Experts of a small language model: 80 experts in each of 8 layers, 128 GeGLU neurons an expert.
Below are experts of layer 5 (counted from 0) of a mixture-of-experts language model. Rows are named router (the router's row for the expert), gate (a neuron's input weights, with its number), up (a neuron's input weights, with its number) and show model dimensions 0-79. Each number is 128 + 24 x the weight over its row's rms, rounded and kept within 0 to 255. Numbers have three digits each.
After each expert's rows: a language model's description of what the expert responds to; "comes after" lists some tokens at least twice as common just before its tokens as in all text. This comes from a sample of Wikipedia text that the model never trained on. Tokens count by the router's weight.

# expert 31
router:125077136129132110111093129092147123117152145161097119137090158158155152103102144135098154118101142109120139118102113118172109140119134121094182121116141134149158118131157169141116150112134112142131141116188108091111143156162203121095103167
gate2:113112128118145121119098136119112151158076102137123113120118106120141140112140142165136097101137149159133137135142141116144137141126085153112151108117124103121118138131133154121082160122136143153126133124154156171152144130107149101093137101
up2:136105095113130150100163156106107105080112139132145143175146146114150113111108152100148157129113128158110116116095113143117130128145136127146112139193123117130086144110158155137143111187155115122102103127111079156104125114072120165113117134
gate3:130127138153093099121130114096132092126127111131122137141132098197150136152129141120129121154126097171163131117115128126174158163150115100139165115130164126115119088107138149098085121112084122157104096182131118119180106121136113148114120137
up3:105117121152082146132143126137146114119104142142117152178146101106125119113135128134116136152111140128146123181141113146101097127066127108140153100130145128077117112131093158112114103150109134126106125116132120106124134128105086139108162088
gate4:098092118131136106097121153129140150135100164167138113132113164188141090088119122158113126123111130123189137147126088091125114095108123133113149141119130099142139113169121178195119113123105134092099138123119118116114078119121151139113051151
up4:145154114139133089128146100164118070118118147146155158161086153160140127095123138172155141139124101145102150107134130135104166136106095140099096116084123131138146151118115091114150143089136156126131137184174136105081163119146113148120141133
gate5:122145099143158160123133150099114097099092144105097113119107160104160155123131080156129098124117130131128138162119126087175145143094121103130072096131144128137123095165109142119147076133133131128110158122138135104129135134155136102126134155
up5:164169122120145121136137127125118146115131110146158122115106114150119113176156104136137136127140121103124124114104127160156137144141147110136117119131141110126186152107133157151097130105124145128104116148124082144070169110196118118117134106
gate6:121097127114137146136113100143139154138154122084135159151117133115157138088145108136093147141159124143108140134127128157104141140172138083156135145127099105116122106133133115133159081103095143134091120145135152132105128171078150154101097166
up6:116076128130153112090108105131149169158110144116160130148138141098173111109154102140123127195087143138128117139115121155144147114184133095154160133149110141161102083133129074159177099133092084111138124153115143134134104130110115155103108161
gate7:099114161097118159132137083120105127108098114129098081145136123158120113124094119138126121125121135099119115124095104110196156140112144116120093135144097148085123108141116110144077109165115098128112090135119159171122116133133129133087119120
up7:127137100135126118113104127067133128132162103123157140134107123082128133131157151140133120170127144167099140104190169159082136102123119160162105105108147115176118183159126178154181150100109144131135139129120108109136132153133143142124142142
gate8:121117203156173143132131084141121103152117156134117129140161156095116149098147098131176121137144095123098098102107083146134104128095111143128150121154086129117151150122094096157121123132088177115127132149131040110109130151115186138129140117
up8:106144134101085080119112129136093122087142113099182152148133126101142134148156108117158132115127152098121110157114190105164133157112110123153138105150128156144100111133151135159128106110142085139145131162166172115104115079101137143099171120
gate9:140094131133107087098174140169157089142087126149164115151124122129155118104108155112127136077148098079104120196151129140092084143108157091107133127144123145160118137153196144114125107184139098133193147156104144134124116152149152166139129135
up9:153122126136104135121100080081157144138098137110116123125101103098114122108136103093102106115114138161163121043103128132122138146123143134096112102133150166130128112129130122128109156082110115149106092081124116174084096124101171104107063131
gate10:133145101132176113125116145110140105128124149149121095170093128145130160119100149175144132089120158136136106117161113143112139146160093146126138118142116113149107162109104159120167143151118142097091100111127078132137143135121107136108138099
up10:124136149122086169119136110158143110145139143076117116112135145122144096168126111130131131141132104107129117117125110169105094089099128123132132098132135127120127140137132118112100074178122114138147129146117120124149154114133113080152116164
What it handles: First pieces or short stems of common nouns in narrative, like h, fl, bl, ro, or whole nouns fire, army, police.
comes after: " the", " a", " his", "'s", " and", " their"

# expert 54
router:143095144123158097119120173085120099156155123144112132143105164140161160133080190113152142127082143089150126091112117107126113159115129132119138157102173121163130073138130103127099142088121120124156118102170117089115147112150149136102125118
gate0:164138125136125152098156127149116102134143132095127110151113166107174132143125103156114113103143138120099147112148182073143125112085151114122128113140149126116113131141149089147121094138146098129114117146132127145143125148101123132167102122
up0:141127111166099156111139128172127101150150133130117130140115147091169136138115101168109110096165123124079167111131155102127118117087174081129129133124136142109138123135136139117142136097142148137159142174155138130185089133109127103149117159
gate1:106151152166117144114158118149137172139100083121160140118138137137135135142137110145129130096142108182134110142125149144127123199109140160153103129126180148119142139137127131099135095171116107124136102116136074122132113109134131137135127140
up1:133145157126112119112091133138100122134145116136113080148160144167091122145075119097112139150100113144123132111127153152090127120127122086163098141166121130122107101101079128115121173149158104133151143110157128103150132151163175117109096118
gate2:115098149113129100139128122143144129133130082131146130122090143133116163112133135161153112105135159179120107108131120158200125093099112106149079132126101165147112075111120109137105126126106109161134113141152154094093132168166121123109140110
up2:119115146083149120153142110117143176043117088081077137139113117150161126137163131130099155152160109137111152151112089172115139112125107111126124121130089167134113141124125136136085121101151144161103102120131159142093132167136123136117096134
gate3:135111147086119150103104160155110111145169108116156130065132141120128150109125114139106093104102118108118120078128106108117099152175144087131131135133159114159135086097137125167120133147126153153158160116155115127108130114132149113103169135
up3:111141116144163157126143097123128149091145148127108134132082132139138087102112166089092155159150141070122146140113133100118141158121093175127111132134093100097134151192103097125122107127120115110109137145143166114141110116122101135147112156
gate4:138148114144119124124124130146104162142120156143109144083180122117118115079105122093120113126134148106166082123060139109109152115105134121089159090119075113116150138145168101125132146161109106159132124145103141143115157091137164159121142142
up4:098118131123147118139116137166094119145150139186119143119139142114136096098134133092116103112102143093103130081157127123115141154130127150129144120155127133117153161161125140193129149092133158161140129181124137081128119119121092157088122137
gate5:122086121185104138110058160113130119124119131132110119157154149104133127112097110195119144151114109133174102098111100139152148156146173092132121161104139123112116120149171093134175139061130147167109135142129121085113117117135115153092147106
up5:135143110100145110124148098123126156121176055109111110109095101127161104130114181102122137158125150094115127145115137133132107108101124143096098147132087137159139096119111118129089110140143132143108136171124186138121137161131147108110114125
gate6:129113169118159106148132108154082131142134138094176148112106124113141112108142131120142150106157153095118118124069129117109166139069144129117137081127146141156133128153113146138115152142130100092096131129145141155121132144130140162085138104
up6:162105156118104145161115130144185112094114148109150127089149129149105117171130174113164110121101162122108134122152135116149115151142149104131118138145148155086122107162094140134112131104096157147128118117134067133143137131083162104116121118
gate7:165108156080137143118149165147096145092119165169088139112140104142151067125096134135176119148110075127109154129119136097181177113159149118153154121144124114133134137130120111105102113134106130144175096130127141141124128157142138089156126155
up7:107150134128102117130111142113164116112105110072089111164116104137141113107134124064110107126102137080145127100150127120104135114134131130092143109165141106109147153131117165162105156111147175106133133136117107199142149129128116151119120146
gate8:099133122128147132142175110125106131161095114137101130140125143119125144085139129112109088133116126122193114136088151101137128105137129148121088091098122105113118121113147150108135144122141101128127131141127132099180147149149078123127130114
up8:152130128108135147126095132115136119125120151120103140135116089105179136108160122139119135071143158126116156136145118157131156099150168119131160132112122151122128136124121119086155085095138158115111134119096134106154135105145125143158179097
What it handles: Number words and quantifiers after the or of in prose, e.g. two, three, several, other, many, all.
comes after: " the", " ", " of", " The", ".", " and"

# expert 19
router:118082154136133138121123158110122106126171121147136143167083131128131141156104156100128125164109110087139160150116126118144122132134109162088163170106148121125143090158142112121118185119098111137169148130162120131114144105151140130111141155
gate0:118138120097166144129109133104112151137123140163111116120140108155102128149193110133114088173146108124133117113153165107110152135106117136121138140089142151131150146149156110091179173107183114089101105121181104151113116122116130183183129116
up0:165124145148069082098128125154167084095113118109133116134156128110143142132082122112136200110178156148127137159147093187138139118139149130118145117168111154155124135120075119144104078151095129112109155185092154103153139167148133083094144120
gate1:166133124160122131164111126126113122155126112159108143145128144117160104129126091164166139127155120106121125127109148140156146139117090122100120142122146162176122162101148086112093128091084123123137117159098109101115099108076124107166142127
up1:085148118138164171125117123098125125134144164113121143123128128155102125153085138102110115107131120106146159132121139104144104107139140117090119100125086092088127131159168140129119134135136142161118148088061101130141175188141077101089124099
gate2:095141152131111166104166106167165136182104132123156107128090110140129132092109122102152132156134150121136157156121110144117097168106177130130109166054116078141147110115139122104127089153134108125130155128132133143139142123112122141142135133
up2:117133130146128170107156137168195113128087116105134158155124102127143157121113141126083125112172106155099104120116153095158089126115116122118081109126156105111139112115168135119099131156134144162122113076130087133144133161132138141113105138
gate3:126121098146155154117138127070129106114147081117130112165166114115134133114126135138151164139131129121140093144120169137122141084175091111101137132128129122122117103114111135141133184142131101132165143147174130094140102111099110138173157143
up3:112140164138136126121137100158126196144131114104139091132135155100163133170130109107091117149122135130143117093120155146103154079087096100122150142104122100110093144127136124082156137124138140158135121144141138111120126155139151092101118116
gate4:120113046128147136171137128099144098099140125141165114136125120103188110168135143090084148118101153156162085107099136107131123135129122157164105165172124093155172099148120112118120110151136073133127100119164112134146091153125138124131163160
up4:138139163153113141116148106154125134146106140137083131101143177105103144080128128156143115149135125150138161137162130123152113107093158099112150092095123181106101121113104110107082121127119123083162154126108117122110149100156098126092142102
gate5:168096128120148112123131124129165098125144174121157112143112124128080144118110117106163162147135146110182112147139139160112149191139122151137174097132146125130112155120088116093078191123150106129141109119124118101104089144139117114125129141
up5:136163095131100160134109090109108131075129125097116117115103103111145105130157144138152106119147094121144062092128107097127131115130135112106100146129136130149161113148147117170133094146152149148077164095101103128151167113104145142169123125
gate6:126098145075117128120121170118154129088176133135159130153146076128147110140146114119072125093119135108135139123161132112138105171140140101149136113120110124103151138116081108121149127140108113110157133062171148121118144095127104130177124126
up6:108123110149128125141112083158104095185091108140086135107077153138108118139106161117170142172119156175142125125113140137121142107141097135085132146145137139156132136108149151127110095112163151165096119181115141141134138123167147134096095111
gate7:124121106128143111156106144183129150112144110173126197117099146093114122160120154118137136134128180145163124118098108155143132165138128139146096127101133105090130152168140151155176159089151125188106109117066159153142126103157117133091119115
up7:123138113146089120128100109090133117136081135087100118132119139100141164121118059109101097144123121104125144134113146126132098138101103131117144111171118148091091114114092168111134164131152138103113107145145106115182130179111156120175141132
gate8:101110150139103123130089113178116095154132087140135095099124150138130094087142114118105124148125114188116107100130158135134073095118131105140110132107117118141107147139157161130169184115058110144147123141127148144126173136137106117139142144
up8:148121138110158136034118146127138120119184132131124186136125124117108108158125117129111132136106135111200135144105136109099143155148135128106136120118099153098116127113143101123123130114148121141077120147132145114154122150112127160153115130
What it handles: Indentation spaces at line starts in match reports, and lone capitals or position codes in tables: D, Z, MF, DF, FW.
comes after: " |", "\n", "|", " (", "'\n", ".\n\n"

# expert 24
router:142087132117147124104087145103127110156157140186173107127113162154110117141085148113128141166111124119108109130108129116123125114122150104131130193134172142158128094084174153122111133150135116140168104119165104110092144121140104088127107136
gate0:145113121111102090131133108153146122170146126129120154198152135130160133105159139084090137098174136138135145145126126161151061126109092146135135163123125142131098123151124119131086133115108103088136136186175144174153151140140107104191121103
up0:149092161153102104133130128167132125170166126144104129198156152110155091139150125096124136134150127142090122159124158121123070154139099128141090125114138096104139125153163113114077129128139128090123109122164112164154123136149131121135129096
gate1:108127099146114125109078123101094108151125175169134163126106113124118105161121064132138131133123127090111121098179129126043162141164159106117136145128150108119159127126119136132151115113097118104140193138137141121122148167118095122172142132
up1:068143110102139162103100148151108159167133168160134135104112133107113124145108092130162138148170164138070097122129136131074189122144128109132121140126142136095144130122106079119156147114126117104134104127129107107108127141117090151141113127
gate2:107106162124126130118118150124092159099077190119118120102124136125128109148087102130186209088145172124114150095173157180143128171147092150147104108116121150106131119104105132113107134152114154113135120134126129157117135133146106130145101067
up2:126150142129150120112105168114176133125110149085167151124157198112128075088127162159143159122130128144121178136120142162153093115137127165137114098115101145183117128119162200133136105097118142144156114115136160164145125119153121090117133134
gate3:127140109153182131092105118101139119126112125152129170181109115130183118107097155090124157107111152139112116166167111151112094134128193091119152091075131165103099154144152153118105127142136105163131113131123108103138133068100113131100121069
up3:110126143124133140120143132155123124151150142118132079158141132097106110150166117125157096120145116119153134134158137171138047155123131106143164075120134100167086074128147139126122154066122130122107163132149075133111141141086163139173152064
gate4:115106134081143133129127109149109153126114147145128139109140109158135130123108183138122132120094160129176103175137134114114114115070155101130157118112125152124112113134152140135136131071064157148176116096117124148106114176150126136109110106
up4:131092135123155102149135121157115130108055148119112148128133114171167097129146151154120127108131153140153102142122105084110113159111143097130160129101107141131119103148148145100132137095056146144161114100138131144113106164142142141123115128
gate5:134157144117138152114114105136111119152138137151163154170087134130133139108126143134136112121143164147116133130175146154139125049151118129115136085124120197150148108128130137131125101151098100128108086142139114091134125082104095171143138129
up5:178156114113146162096162135128095095102159135160141116118138118112080103168133124175188137102105124099152141149111187118102125150121138140138146157129131097107177086097107097110115177113180123146076107143120120150149121129146097117121130121
gate6:102133123133135118115156155118153115171128107159171051120115147124116091117129153117124081165144129099076156148093142126124109107160128101087173158076108151153147134075110119135161159106097117154134146127174141144130110154120096139153140153
up6:141137156148152095177118100133139143136122112102052131120161157112072167096158123110136161117086119141156111102147126134106129151147143080150115124165151111161119101121140084149100092145136130098120134158143114133176197103170158134084106109
gate7:123082108136118126152135124120101146163135085120145066141103125194162111159118124123157154135106122144075119129156122115114142129110110082126119160130138159124157139133139107080125175107142172119125141161088168113134137135130132124179166104
up7:145177175130123131133132130130163077117112139094116198098161111069088148125076112146116077129153139115159118122114120126136111181153170169147110132138135082153092115106116153194114121129109116153107141133152127119139107145104130116081138138
gate8:164121123133125150112094157150088159143092178171148137129129088136106094116104161143146162146119080111108143125125110090147105153134121203145135162108125124110118106102130131171094105158137158177148141098138097134096102138139140131159126109
up8:143150116113106113142145098133145090113107106154158115128144142117128121108135088100107157102155171136143118084146089107151156090143156100169142114114086113156099106145140186142177127100134085098107128140162168084132119109123096081088143162
What it handles: Hyphens and single space tokens in ISBNs, hyphenated names and LaTeX, plus See and Con starting lines, e.g. ISBN 3-506, Su-jeong.
comes after: "\n", "|", "==", ".\n", ")\n", " COVID"

# expert 2
router:134051128162163096086096153078112116161142147161128143153102186108157176137116164122139154150112118109127114124119094085150132137112121124103187160134181127158129107132178124108123158123124114129177097103156141116113185142175118095137106124
gate0:125145090106116109149125168126151085143079160130150105143122192145114095139121155111145114149144097108119143155153134146122106125145147092126128134109106127135139126139140113147183110090115116162149113120112136152132125112072095151105120156
up0:119152109124113126120124153154154072152057121174110157095101175118128119119134160129157123145110132126132118167149157122136134124132162106129107124104149160101120126144138083141165093097102121138130137122101174134095126136079109141103088144
gate1:162107127140135153117153134124148114153114101138154073111162152141105088127124138083141126138154095178112124092127126134115128146066095150142125095129119099144139125121152138140114135120113158171129138133170125153060125153130137140096129152
up1:104120135145167150143077121140138128121139153092106165126088118109150158124123100172117157145088176105117160178116139101156120096172149108122114143141094188138147139130105122094122125108137157122134072118117125140188112108105099110145099129
gate2:131083154115139119132171103148115091139159132125099108110135132106165148129123113122147121112146096129120142131134142146103159101119180133146103132119164154150116120141132140160171135074138126183097141117157145172118067163108133119105107145
up2:126128097103107139129078183109153146127113111150147139129141124118086099116125142114127136141093158105168117124093089148131101118149099121135102135110103076113144123101152138099089118152131115128156100140097161118140181091145109162140141149
gate3:113172110108160114133123149102114141132124100155138171127204092138167155083157090106110114135108175140147134148157120106126142143156128149131149148185146117151162117202125096107126144169069143124111116131148106144114110087098123079157122120
up3:122122140148116163154144100157106114112132138138136106108103121122106115159114144149134145122140089123132137110091138106119113136104099100123093114079089150129124152061104150153154105096192099132120147131144136122146130159174123165100141118
gate4:118106094165131104131104106093105122120130147181161144118119138128128134102103131120175175084121100135118114133105166127145140099131112133135124074128081127107143167125133135168170145144155152133090107110145098084124142154129113119180130121
up4:140155144107183080119147120111118146122088133144156105113110127116145103122146133144146153055139121141094132080165158114129089086103121117138153117136099170150112129126122162143133133130120136145111074171115130140160147089131114122204107124
gate5:156100153079121150107133159116088119092137159110124130123143170175118119099128108140115131112142128119178146088155105128166142140153176156180100140163089129134167104135124106142134155143120104170137169135085151122128112151160153120095119169
up5:148116122098120152126158142144095109091152129130135156118131171169133122115133116160117144108158141150153137125143114140137136116158172145164114113130070141146164104149124128129108135119141123131120121119086135109115097136181139107125112145
gate6:133089142089129111108149134151095130155078144135064095149114108125082105125148126121080134134108125101169151104138155115153131130125112138114148108137122142119120101139106164122133095126073150125119129143104112112127141080102123166148166121
up6:142156141143133120157109117084159121135173103116158155104135147102161147145109134144152092134136140144087120119100115147103117127141119089165123171155138141148137149122151121145100153133176117098130130106159121139148112181165151114129079130
gate7:123107149120136108181118116141116158089125123123106126105097129140106131109135090129121128095134086086144127113090134089125098114092095140161130122118136092110142155114153161138116090116086149129112127111086110204147154118104126112108159117
up7:141115126130133091164106106130118120083131150119158135120101137142100120155151140133130131075121098089119134134111149091131119132102103120152140102125111076121140153143158123121115124152104124136097140107124099161163151127092138137130153087
gate8:106173136150156155173139147131126153151110131104110149125097128167125102141101126120129086160149098161152138153148099122106131113180137131115151083083147145155139135147155161139099121135147053079117094129100137120141121117132188113108126137
up8:111128104131122120085096102085124157137116136130125095120103161121094177159136182141151087125099134148134154126126107170077101092099111153127144165111121139145135130094162119116118130141140124125096115079152114109183136123141117120139129106
What it handles: Bare space tokens, mostly in wiki tables after pipes or after colons and "in", preceding years and numbers, e.g. | 2004, No.: 05001337, in 1970.
comes after: " |", "|", ":", " in", ",", ";"

# expert 37
router:132087149129147090109083165086105127129183104182084140164102147152116164151118167123135138163112108098115105116091093094148133136095126157089160156131154133144118117138148110122152160140100114099149101098167105103151154126157152133106099147
gate0:143121132138160166094130120139080088115167143134133152157115096122106109104074128148143141119161127115095142139143134100164106111113087178118083100083133114124167140139131156167126113149107123124119099078162115123148135131119092092082121135
up0:121153136124164156143146156130107128135156145137171136161115090079153130146110149121123130112166138130117145137124129127133110114131111130137113105096130142110137160117162139157157080148108090143115120092165114121142102132116136100103128147
gate1:106075140144148138145088134085100114115173124153141144121167117164192134138162135105118170117153082121137105150181124139151158126105157134145122119164097096117155137118131101140135079131124111102124076158159135076099133190097124120138114143
up1:138129113164102108154156125158146109189080116156101080107161159097106125141135117112126152122089144147076110112126139167140083161136102126118156133122100121116132140136178134117085059159130140126113097122142103138116142127147117167124130133
gate2:104134141123136108133107142160092137144096110131148187081105115126152117158122135093121137126154090053175094081124120144121125150126141103158160146125123124146117146088117136127143177137078134094114094104133098103152125112156148142149121112
up2:120119111110074093130145142153093154145099144153132156094103150111135091154145086105135102145175110118135114068138095130119120126139127151159123167130107141141116121050151152114136178155064102120135119096093136123118109088104136107141136084
gate3:120091169148172117115130097154142126114150130119105128141083127125129126100152157147127137158131119126120165163100124129116074132097111173126122119113164116108159081143095099139176140107122102090141103115104170152146142150107147118112134124
up3:128130127125108119127123145173142090159130159088176145130093112088114161117110115125146167099111182119142114112109148123142094138130112110108144119184147118124088131184156119108175131117136094129135103137129103099132158097115123068147099132
gate4:091132124153141135101098138125143127131156116151147106088106118128130108140110130151137091127098164089160159119193103111142153151122104142164107106165107136128166147092119161149155092108138151132139133162162135125133167144145148110126094104
up4:159111077167105128123078103135127129134115115097130140135104126110090110167140112066149128121125136166155134127134132160085114083140151135115120112129124129147169127127127091132112114130146128161172123130145112116138087149160146132143123113
gate5:167117160154116130135156127112133119150161126142145112135141093124156136157146157152133122184140163142152128112135126127089129149137151173100182159165133115115118135142124108120112210121126133130156141109136124114106185109161141117142105109
up5:147150156096136155150102131150160086110109141129119097179127131109136157148102160106105165111122082139082110091140122106134153129129144160104163132140138167148076125127173118149096128110133135092148104105103160123088089154137180132126149115
gate6:127104147125121128099167137094116147142106115150167146169105114099121167108127110184107124139102122158084115089137141115130123131137117171151114140085130138114123151072118102131100129139137130111137126093160109080136157124126102068132137122
up6:110128135109114137146116125089108130164107108147100142134171135168114131146161146119133111149138100160127118154167134107150141154116086131122137142140124114128104140118166133121138190119107145124145143123155124145130166112140125086152118087
gate7:153106170098151110122108126154090133130098098161111141132110109149113106081121159161131138167145159133082105134130051094147141152154101125101117147129134120133069134081102107120109187114117145142137109113138116153119142117143087145118114093
up7:135112190098131113126109134127079125099112118171112129121123120136107111094119146175136131148142167115131133144098078109138160142165094104107162174154147111113091128053126138121116159130127129117160083138142090137136162138129090146121125073
gate8:133130144174120163135140177121104158100149140138123105125140132141130137162126128141115118111140128068141138135127141117123118116111132142124116111143152149163154148129147147150120125147134112141168164091179122129085070107109077131126138102
up8:113170157159124143124117130120119173082151137125084154098123146144163168146152110119120154141129136148082142125113121186118142086135115144151153097151153109131088131106122115130156133099076117165142156114166140146121092118110093125152112135
What it handles: Opening pieces of surnames and place names (La, Los, Santa, Pod-, Lip-) and numeric cells in sports tables.
comes after: " |", " the", ";", "a", "2", "3"

# expert 45
router:158106143153131119079114169129075117172158090204090121117103167119100119136093138127146170131076112106156136122119081129143131149119113124130152131110162138117135134129155125139149112151113135134140147125168148100113128126169130134114109149
gate2:137075105143104128138119141096098119097108134167143156104103150156103106116141166154135101118157129151112120124112123137140148052130079127129131120104108140174120131086150149183140109118157139131124132167168139135121112140138096114107135155
up2:103116107125110102136104147103093167116090125121125129151111115161109102112139167145150139140139152137121121090114121166110178130085106151146200126135146115111130135145108128099152124138126135123125133137123146129143070162092088112112102177
gate3:123126125148089117114129135121122113135097086164121117138100147103143104129098139143134144118152105143160109136114100134160154124158097166126141117162130123126145136091125102149115127123128096161146073171152168124119081163133149142128120139
up3:190144170141092074098149167138098103100106082123159113170157127131092107140139119098152128140179129145116141162165119149148129111145121138115111118159136107119187118140119116121083165131112115119138110115164113132142107131151144139132132137
gate4:121132112123133154113109137172092153115135136126142136119165142134164125158127131134101130092153115120158163106145159118124132107148112118144135140117106147108086153118112117132132117111145151142122132136084113152148165078182145129142078148
up4:112129121145114144107138143136130152106126090122170096089161153124108131134083112155136124143119097113126138132162138138121131146120132164139131136110142149141136116166136117114103100126187134162126099100108120113148097125103110111177124080
gate5:131161124145129138135123143117095125151123178118117163103134105152121088149115159125111134138078110158180125112121105184140119148124155093121132142126126169153165112128117139120145123150107082094117149143118145128105148132151108144103126087
up5:142123113127130146146105114102129164127115168151109156111129114169126116159113155092142145165069120118190139152115090155159107129134135074120134118119128163121167130114083121111109104153119125069093132169149158130086121128145154118132116108
gate6:170130151149122183140124100175118125142128126117137126096140136106132168118143152131139124146105151077125115133128136112145129148115185111171138156133129135143155139157150156138123175145150128174190149161136181138088130082138103165126129163
up6:158159148111097149122117166167138121165153162117115127085147145157166120109164142152137115145120124110132100128120116091090138136111195149133097148152129177112144087134120145154113159153138108152183161137124173130122166075134092166145102155
gate7:110139143127157158107154149145128121135130144118083138114161141096116111100118107146100097153105111142120156097162101100171125151119119110136160140121152137084126140102105091169109098115110144155085071129105134131140129152090154152161133103
up7:122149155140123127130154177126113103159106145163072151146146113067142095104114144145150122139115137175146178162156135089130098150152122072100123165085141106118128131123126092144128100169129118113154085152157090111172163130126135161178093097
gate8:161097151140130111155150140162131135116121088128145124121123123124112117165152113118152163100157085092098133178067116180105164131126150163095114142140161112144106135116117118148135112132110131117127120125134170121185135125127168140087134123
up8:143114087148082131134099120139139130102096146156175154136063096094151110108115096131157121108173127087128083088095138189147098118131088197078098150094109136134158125103085116115094087114086127123120156120108161101124111118125140127161134134
gate9:172164149132153106114138124096122123118090146126141109130164164157144167145094135087164110196096136138120119176117156126122188154104137106145103139152124120157117138123147163159159121085107162156135101094153121157171134109142108130115154113
up9:090095124111116148096175122099130144147160120127134143143140127140131098122129126116128147135129102152121120107116147147114120118155145114131113139111124103142174132164159118116138138135124095129145151116171132134113104114133103118112073130
gate10:119082092142140155124152093115148144134150120164119140104106160162141073126142128158129136147104131070144160133124077128133109118148086120109079170125132128132137142129113130149137125151170165159135133175109143152127116129166149144064171119
up10:120153148093125139067114111117134139118111087111125119100106120123173151110153142128116134109121126088112121080131103063076119160140165124096079116124124146112161142076138113136139116154126163181115122138135119131121139147126109053083150146
What it handles: First piece of a word right after an opening quote, parenthesis or dash, such as "fore-ign, "ne-ver, (re-legation.
comes after: " (", " \"", "–", "-", " un", " '"

# expert 22
router:150096160122133146124083172084081126133192088135098121155096175138128155147102164153131151150100106106138104130092099112153118141137138155082147153132145142145148115119138106119075176131108119085159111087140137110130159159149145141097098146
gate0:125141106115132076124155111130133134111131173122181128146137158126108133079110156152141128167133137157148116128129123091154078111122140130115120126111143117143111124109160132133116102081156112086137110173180133074137109130154140121128192172
up0:105100100146105106149170087160101123181110135119115124136123149142120114137105159131136094176138166141113102177123108125158131104133148144143145122099127149094112145122140107145171106115107134100139115159157158097118154151127160170116147169
gate1:187117126118147108076157107081115133163122127177122140132139116147163156146130114107157138159115166116143119155155152127102076115103087131155129154110101119131154112140122124080104149129070123113130135155121107104068099118145119145091118092
up1:133147136140119144097112100126143167177101141114120126139120131099155169112105120104102100147091145128151159159139101145103080152124141118154143093165098104120101142140117133097107129146069086117146100153130081118134095140161113143092127108
gate2:099100167156128128119151103116133174117166121141155078160121101121120129105127116116160153131127149162129134061126091145128113137134164147107103149122179122114122118129114112140145133096112142136138159096182155150109145109150121136123140084
up2:137133145126158128123096139141143073103129112079129137137157115134160111092091098099147162122141162084113158124139120122129122108166127153111150123139150095179130109114086149134109159083118119120112138145130121107117133116104132144120134094
gate3:162102111155155081125144148107111167128137144109091029091112147137105127101075101151136137165139118103121078141124133128097162141118146123089084121126133140102114129123166116132159130161157142107118151087149106132124141129138120133155131119
up3:122135139152152099138137115124149170091146084103092091135119129159142156139131076156118151167135126114097108117154085166130132096123107120127175108109114131079101108155061145117121155146168129081096163097124106146158099139139112106142120130
gate4:099108105140156123157129087128098089141092133146178148117112130128128112140137127121100118133150122121087106169133095149121153128119155115150138143122089152174109129161140136134142153156166101112147082130111177139172115156091139121055130130
up4:126134151108143120106107170109161124137157147134077095163115123113150136137152162117109112129137164123129127100138112105103080134075079096103088156162167149114174130112142141146177120128074163109144185121081084108117143075123105099156138134
gate5:146159117142154120149126107123137151130133135113155076155121129133156140151118119109122156124088123103151172121154122103129127104169159093117138148124160124149129136124131068108107187145126149134152116142141170140135133118134119128134145110
up5:111154127126118126160145122097111142115119110115175064145146128145171126162151138109152136136113120094161130115110129089115140138175164134161107131144145137126127127128178121106122129163112138105130153128098143094130147162128141110131128102
gate6:108123125166139137134127140128178171139137139112157170139151135106140140129128129118170138165096125107105147102116110151155115142153130140122125169158114110146100150160120117116124138119112129180151119115177153146114114118101144124132123117
up6:145158110090145140153103106143148102135124135157143111111113141129098096110094125116125114135105133164132078127107131127105160133112126103139141097109129136112148128099115143099136133138116172097125144151112105112173131153160143119111169110
gate7:121116143159132121149091106114163184107152134117136141186138128109143154184157111125148119152105158118080145138203147088124165139106122143110140125115130156173143109131142134132095088113145114128182115119101109085137118144144166111132127135
up7:106118155168077123150127143131128151057149056111121121164146136145167105122115107090097158129134085133117121144157109137141138142113131129159144124090100146131141099123136144118146130150097153131144140119122133089151128119123144114125124125
gate8:137121139158139125111128146162114155175101107179127148136136102122102120112122111156157137162151105062121165099131132139103158170156108138173144110117116144073154135125115107122107094108163147143145106136169155116116130136104149088127145129
up8:138103102161111166117125131182103152130152135137090129139171113078128075125153126123156135179125103087113139128109104148119172186174137140145141125155122125129119120113125117117118092113158103099098148133145134110151098126136154117148147125
What it handles: First piece of a value after an infobox label, especially website addresses after Website:, plus heading markers and abstract nouns like economic, industrial.
comes after: " ", "=", " \"", "\n\n", ":", "-"